Weights of a small mixture-of-experts language model, trained from scratch on English Wikipedia: vocabulary 17059.
Below are experts of layer 8 (counted from 0) of a mixture-of-experts language model. Rows are named up (a neuron's input weights, with its number) and show model dimensions 0-255. Each number is 128 + 24 x the weight over its row's rms, rounded and kept within 0 to 255.
Before each expert's rows: "gets" lists some tokens that make up at least twice as much of what it gets as of all text. This comes from a sample of Wikipedia text that the model never trained on. Tokens count by the router's weight.

# expert 0
gets: " |", "-", "|", " by", ";", " and"
up0 [124 123  90 133 187 128 107  87  73  96 132 159 149 150 111 149 115 137 151 144 120 153 124 143 132 146 124 129 114 103 126 113 150 140 164 134 128 130 148 105 148 132 135 135 116 123  50 119 134 145 166 149 104 151 136  92 118 112 129 152 118 108 111 144 123 110 139 128 101 126 138  85 132  67 110 142 145 121 152 102  81 116 155 139 137 152 119 119 146 126 140 119 103 120 123 120 120 141 112 152 174 140 175 109 107 104 105 132 119 145  96 145 127 154 128  73 165 104 126 128 100 115 103 113 130 109  94 140  99 118 145 105 127 144 111  94 113  87 109 120 135 150 136  93  86 136 123 164 151 164 169 103  99 119 116 152 116 113 142 132  99 120 143  85 134 150 152 143 118 157 121 157 133 104 133 127 140 204 129 155 130 126 115 149 159 107 159 141 140 161 115 126 131 111 155 107 130 113 163  91 109 127 159 153 149 170 136  98 118  96  88 136 144 114 107 108 156 146 120 117 115 130 131 103 112  91 130 163  88 135 150 138 113 113 147 160 171 193 110 164 142 143 120 156 138  74 145 136 146  71 177 157 100 176 163 104]

# expert 16
gets: " in", " of", " the", " In", " from", "In"
up0 [ 85  93  89 155 100 170 149 151 150 108 123 157 144 110 168 148 124  92 136 150 131 151 125 118 126  84 183 165 119 157 167 146 106 119 130 161  93 142 104 166 123 143 135 116 124 144 120 100 150 130 121 158 145 137 117 112 126 138 111 114 118 140  85 150  57 141 102 107 137 111 121 156 102 110 121 151 102 157 129 121 132  98 144 177 108 114 174 131  93 107 136 157 114  63 112 119 120 125 109 104 139 113 139 128 131 120 162 174 107 131  98  97 155  93 116 148 125 116 132 109 161 140 130 105 155 102 131 142 139  65 125 130  71 148 149 142 158 145 151 137 135 176 139 151  97 166  91 143  87 106 133 129 147 123 150 127  95  95 121 119 119 124 100 160  85 115 121  90 173 100 161 102 137  89 126 100 139 100 147  91 142 166 116 122 135 140 115 114 104 118 134 146 173 101 155 131 122 116 104 131 118 137 130 107  91 107 169 119 134 140 157 150 112 130 116 162 142 120 150 123 103 105 137 151 140 172 120 114 110 133 121 169  90 162 124 135 128 104 177 110 121 105 153 144 175 150 148 133 131 146  87 141 129 125 146 144]

# expert 4
gets: " a", " of", " and", " with", " to", " the"
up0 [115 113 107 151 102 175 112 162 159 107 130 123 165  92 159 152 116 133 110 111 119 118 100 127 115 131 131  65 124 127 104 132 113  94 141 108  65 136  97  94 114 114 129 109 139 121 101 121 145 148 147 176 119 120 126 146 109 113 145 119 112 107 139 142 141 134 127  89 139 145 114 139  94 168 175 122 137 143 169 123 117 125 116 112 136 138 125 105 143 145 124 156  97 147 185  93  95 133 114 110 124 129 111 133 129 139 125 130 127 124 104 127 167 142  84 110 104 108 149 124 108 106 101  86 143 143 140  95 108 125 151  89 135 255 121 123 145 127 110 104 168 106 135 146 153 120 131 158 117 115 132 144 138 146 107 143 126 118 103 117 143 123 154 147 101 140 126 117  80  97 172 114  89 185 144 144 109 134 159 150 160 117 138 136 107 115  92 155 137 145 145 151 123  93  88 165 100 139 128 148  96 107 147 140 128 133 136 125 161 139 150 108 117 120 125 118 109 124 173 109 146 161 144 104 147 165 133 158 159 126 114 151 137 164 133  81 111 108 114 120 115 168 151 120 108 120 147 126 161 137 139 149 140  88 148 104]

# expert 33
gets: "\n", "-", "|", " •", "\n ", "="
up0 [157 135  95 120 171  89 140 118  89 153 114 106 112 108  99 103 150 195 123 153 173 166 174 104 130 127 101 123 123  84 112 106  99 144 109  92 175 148 178 105 136  81 154 134  95 131 120 158 124 107 128  99  62 127 127 118 109 102 137 130 122 149 113 145 138 161 135 105 134 126 124 141 123  66 112 131 107 103 158 110 126 179  94 112 129 130 136 116 117 107 110 106 124 151 172 119 130  79 102 153 102 120 129 141 159 133  99  99 141 145 113 121 143 156 117 101 129 167  98 101 122 119 118  89 122 139 122 128 111  86 108 131 146 113 128 151 152 145 148 137 110 136 141 106 125 162 187 118 157 126 139 149 125 113 147 126 138 155 138 177 110 152 116 135 146 140 115 123 159 130  91 129 142 153 131 112 110  98 139 174 135 160 125 114 105 131 130 122 130 175 131 136 129 136 131 153  95  92 108 111  96 126 139 183 212 155 111 146 150 121 128 140 108 145  90  78 153 171 119 116 137 149 148 130 108 125 115  85 136 138 105 152 122 139 140 139 139 119  83 142 138 147 155 143 151 128 122  95  96 108 118 172 100 136 147 148]

# expert 6
gets: " |", " 0", " /", " m", " km", " ft"
up0 [154 116 135 131 107 144 135 128 131  94 153 117 137 122  96 138 175 115  96 177 125 111 102 136  89 134 125 153 127 106 121 120 160 112 121 117 135 120 111 107 142 120 151 136 153 127 137 131 133 153 146 130 143  88 160 123 127 128  88 138 158 146 133 145 106 115  93 158 103 150 151 132  85 125 117  99 138 124 122 111 116 159 151  96 100 140 127  89 169 114 135 119 169 155 147 112 161 138  89 142 137 122  76 135  76 121 129 139 101 192 114 161 127 152 104 141 121 103 132 115 119 120 135  95 182 129 131 134 121 165 145 120 120 124 123 124 150 107 127 163 127 118 154 142 148  85 179 149 154 100 147 150 138 175 111 137 112 131 105 121 136 160 182 127 106  90 110  61 114 139  96 184 104 164 137 137 128 124 104 131  94 147 131  81 121 145  90 162  95 126  89 111 111 118 151 109 149 134 116 106 115 114 124 128 152 142 122 180 111 147 114 103 123 155 129 174  98 147  89 137 139 135 109 139  97  95 170 127 132 102  91 109 124  74 144 130 139 131  80  70 178 170 155 105 125 143 153 105 121 146 143 160 159 134 149 114]

# expert 22
gets: " B", " H", " G", " K", " D", " L"
up0 [128 165 122 102 105 163 104 134 128 153 119 114 130 149 102 128 138 137 125 109 126 136 139 101 191 157 134 101 121 113 164 117 140 130 125 151 159 137  58  83  98 104 106 148 152 134 101 146 149  79  87 123 117 135 104 155 163 129 129 166 170 125 120 133 184 102 114 126 125 166 108 135 122 149 125 135 132 124 167 124 124 115 146 128 141 110 121 156 149 107 133 120 150  84 148 123 121 133 155 102 143 175 125 175 144 131 103 165 100 139 145 158 125  98  93 139 163 163 110 104 129  95 139 171  82 113 146 144 140 140 115 100 111 116 141 179 171 114 108  84 118 145 113 173  88  97 111 120 130 101 115 111 126 139 116 108 166 108 136 143 124 152 138 145  77 105 148 158 130  69 141 142 125 103 143 158 136  99 124  75 109 145  97 116 138 133 191 115 144 125 110  95 127 141 150 131 144 134 144 158 102 119 118  98 159 149 156  58 169 115 106 104 132 142 154 155 171 137 156 107 117 111 107 134 109 130 136 125 117 142 132 123 138 140 139 136 114 135  59 103 131 114  85  97 100 132 136 119 169 118 124 147 125 111 117 124]

# expert 25
gets: " the", " The", "The", "'s", " its", " his"
up0 [121 126 141  97  91 120 118 127 143 112 156 114 164 140 153 119 116 144 132 136 135 171 138 104 114 149 141 158  78 121 131 157 170  73 121 113 131 104 133 145 160 129 128 216 103 130 112 114 125 131 118 127 141  96 147 109 130  99 171 111  98  86 129  79  91 152 107 130 163 119 121 148  90 107 142  81 144 129 167  90 139 145 153 145 107 112 169 131 161 116 110 149 154 111 109  93 107 142 149 116 174 145  92 133 117 156 140  81 179 107 104  88 125 165 122 166 115 112  96 109 111  97 141 171 138 108  94 154 121 125 146 130 155 182 125 128 114 150 115 103 129 101 178 118 114 137 130 158 135  86 140 107 111 121 122 148 113 121 169 144 123  77 117 140 146 172  95 110 129 143 141 147 149 126 147 128 144 125 142 130 132 170 128  99  84  95 135 149 131 120 119  71 161 136 159 120 140  92 123 140 143 150 134 165 151 148 139 162 169 128 145 141 116 111 163 121 100 125  95 113 133 128 137 104 151 114  89 142 117 158 167  86 121  94 129 138 113 135 104  99 143 133 118 142  80 109 111 121 135 134 102 140 143 136 128 100]

# expert 39
gets: " was", " to", " is", " as", " were", " be"
up0 [152 148 150 172 150  95 120 101 114  88 116 143 110 112 131 134 143 159 106  71 116 158 130 168 113 152 154  66  84  98 158 125 131  92 135  89 118 119 160 138  97 115 171 186 125 134  86 136 143 115 136 141 119 118 123 114 139 138  78 103 167 148 134 140  93 118 124 152  85  70  91 139 118 117 182 132 119 125 154 190 142 124 138 145 174 124 106  92 126 115 154 140  95 145 112 108  87 101 125 113 152 132 111 108 101 112 128 124  81 107 136  92 149 141 192 132 104 117  85 123 112 117 142 158 197 135 129 128 110 123 150 111 168  88 112 116 146 148  77 146 136 138 135 145 127 136 100 108 137 144 140 115 127 141 142  94 146 156 123 114 126 145 198 121 114 132 106  99 136 180 130 140 119  99 144 110  94 109 141 138 122 105  99 136 123 120 121 117 128 111 134 128 123 129 153 139 122 195 118 148 110 115 147 118 128 177 108 111 136 130 146 142 116 181 110 139 126 124 138 153 139 153 114 120 121 119 182 126 142 168 185 129 121 115 123 126 117 105 138 118 135 151 146 121 116 127 144 141 124 110 136 110 134 136 135  94]

# expert 9
gets: " |", "|", " ", " 0", " —", " 1"
up0 [124 158 132 128 160 145 169 109 127 130 129 191 141 151 146 120  84 111 172 115 139 147 127 121 145 170 137 132 174 143 110 111 133 145 137  99 145 113 147 112  93 116 106 146 174 106  85 141 142 123 150 126 128 147 136 125 122 150 114 153 177 150 141 112 116 105 115 149 139 139 123 123 111 127 132 114 149 145 112 190 101 132 165 167 110 176 128 123 131 142 138 147  99 116 117 115 158 154 119 109 133 140  92 114 100 149 161 114 118 163 124 117 127 108  83 115 135 103 137 126 130 155 127 173  98 143  56 127 122  69 140 155 122 115 146  86 173  94  84  78 114 145 121 151 113 117 151 138 123 139 146 134 150 135 165 138 147 171  88 134 156 144 132  77 121 132 109 124  94 115 116 117 123 101  73 160 162 132 135 143 135  98 128  93 154 111 100 135 132 125 121 112 125 111 111 109 104 131 116 121 140 135 146 110 142 145 111 149  91 146 168 125 133  62 129 121  96 124 109  72 122 130 128 136 162 129 117 122 115 158 184 142 134 139 117 113 159 125 153  95 147 108 122 116 101 112 118 129  63 114 122 124  97 197  86 129]

# expert 36
gets: " |", " ", " 0", "|", " %", " Votes"
up0 [108 119 107 102 109 129 120 101 123 186 118 121 119 136 137 130 124 114 184 136 104 184 109 143 160 131 162 132 180 159 137 123 126 162 113 146 125 125 136 105 121 128 165 111 112 121 139 118 135 162 116 149 105 144 112 131 113 100 115 125 189 135 145 109 134 134 133  97 174  77 188 101 130 128 136  70  94 159 149 133 140 105 193 133 138 133 175 159 166  91 123 114 117 126 125 157 126 143 135 123 116 110 118  89 139 120 119 128 120 126 153 138 134  94 108 108 151 115 116 123 128 153 116 132 102 173  87 101  92 128 177 140 145 104 122 114 156 112 122 103 157 111 123 178  98 153 118 158 138 115  92  71 185 150 147 154 163 153 154 164 106 105 132 129 153 152 133 107 117 116 137  99 114  49 126 126  89  96 143 171 137 141 116 135 142  92 182 134 136 146 122 130 108 100 101 151 137  82 153 117 134 100 117 145 138 124 112 134 114  89 126 124 114  96 101 123 109 143 121  75 130 107 159 140 146 109 103 109 131 140 108 107 104 110 132 107 137 101 150 136 127 145 135 117 117 133 154 160 114 136 133 181 135 136 107 138]

# expert 23
gets: "\n", "==", "===", " ==", " =", " ==="
up0 [129 139 110 121 136 127 146 142  92 141 140 114 105 146 132 116 118  74 130 168 134 178 172 119 133 132 150 118 106  80 125 148 120  94 150 165 109 126 103 149 124 119 113 137 151 122 120 160 120 161  87 155 133 112 158 117 110 180 121 109 131 131 112 127  90 145 157 177 133 127 156 112 127 111 118 137  96 134 127 174 109 138 123 140 136  81 144 114 116 127 150 138 132  69 134 136 156 101 157 150 141 126 171  89 149 102  76 109  87 105 128 142 146  95 146 138  94 124 136 148 104 126  79 143 103 148 154 127 132 123 112 130 156 103 125 114 170 100 145 142 124 174 109 154 125 121 138 172 131 113 111 158 127 131 121 134 103 177 132 139 121 118 177  88 184 104 104 132 155 144 122 117 162  82 117 139 141 200 109 137 174 136 133 109 137 156 108 130 112 146 129 159 105 114 166 123 103  95 150 160 163 119 177 108 103 111 118 114 124  96 145  90 142 123  85 150 122 116 153  96 105 131 139 138  81  87 154 139  70 135 138 122  99 142 138 157 113 104 136  87  93 136 116 109 131 134 124 131 155 116 125 175 129 110 101 135]

# expert 37
gets: " |", " a", ",", ";", " or", " -"
up0 [117 133 134 149 154 139 162 152 118 104 124 136 135  96 113 109 191 205  91 135 120 154 177 166 125 122 112 159 162 135 114 112 143 163 127 153 133 152 179 142 132 143 135 126 129 135 142 135 145 133  85  92 128 163 127 110 114 135 135 116  57 114 135 139 155 128 109 109 148 170 120  82 152 111  96 162 122 160 145 131 151 126 129 120 119  87 102 133 132 105 138 123  84  92  90 107 126 121 115 114 114 166 120 115 174 113 144 101 128 126  64 136  83 133 138 130 155  98 114 123 140 161 119  73 150 152 102 137 177 119  91 111 132 164 128 102 121  69 112 126 105 103  99 106 130 137 149  85 163 142 165 115 181 119 131 123 184 115 127 137 118  92 115 138 114 126  97 119 168 124 120 139 119 161  95 109 135 135 124 123 146  71 136 155 121 124 123 152  99 112 134 154 139 107  91 139 150 183 143 151 102  86 122 124 145 122 167 113 163 155 139 151 115 128 137 128 145 110 143 115 121 120 142 131  84  96 134 128 121 115 149 137  90 143 129 134 122 143  97 111 118 131 133  91 149 140 132 108 125 183 148  97 133 120 131 136]

# expert 1
gets: ".", "s.", ").", "es.", "ed.", "a."
up0 [129 107  79 183 116 108 140 119 144 139 147 105 110 143 131 142 119 120 137  92 119 132 106  69 129 108 187 120 118 126 156 152 139 175 149 128 125 137 116 133 121 149 138 104 164 110 155 151 120 142 137 129 111 162 146 127 141 162 152 119 127  94 108 157 159 128 142 114 131 115  68 149 139 135 134 133 160 143 112 111 131 155 114 151 126 124 135 106 160 122 120 153  88  99 150 123 112 137 121 139 158 136 107 121 152 133 143 168  93 138  98 110 131 114 126 129 149 140 144 134 112 134 139  98 130 120  92 112  79 165 153 130  97 127 138 147 162 119 138 185 135 116 100 132 115 176 129 154 146 117 146 108 185 123 126 130 132 146  98 218 100 118 147 144 108 182 104 149 117 118 141 119 116 115 111 121 143 137  85 166 117 103  98 121 135  88 116 150 115 121 140 159 140 102  91 105 180 156 127 129 109  85 141 124 119 123  98  92  83  60 119 144 133 164 114 114 146 112  97 119  78  88 134 134 151 133 127 123  90 160 100 162 125 132 145  69 150 175 129 121 141 131 140 116 109 106 165 135  76 146 119 136 135 135 101  96]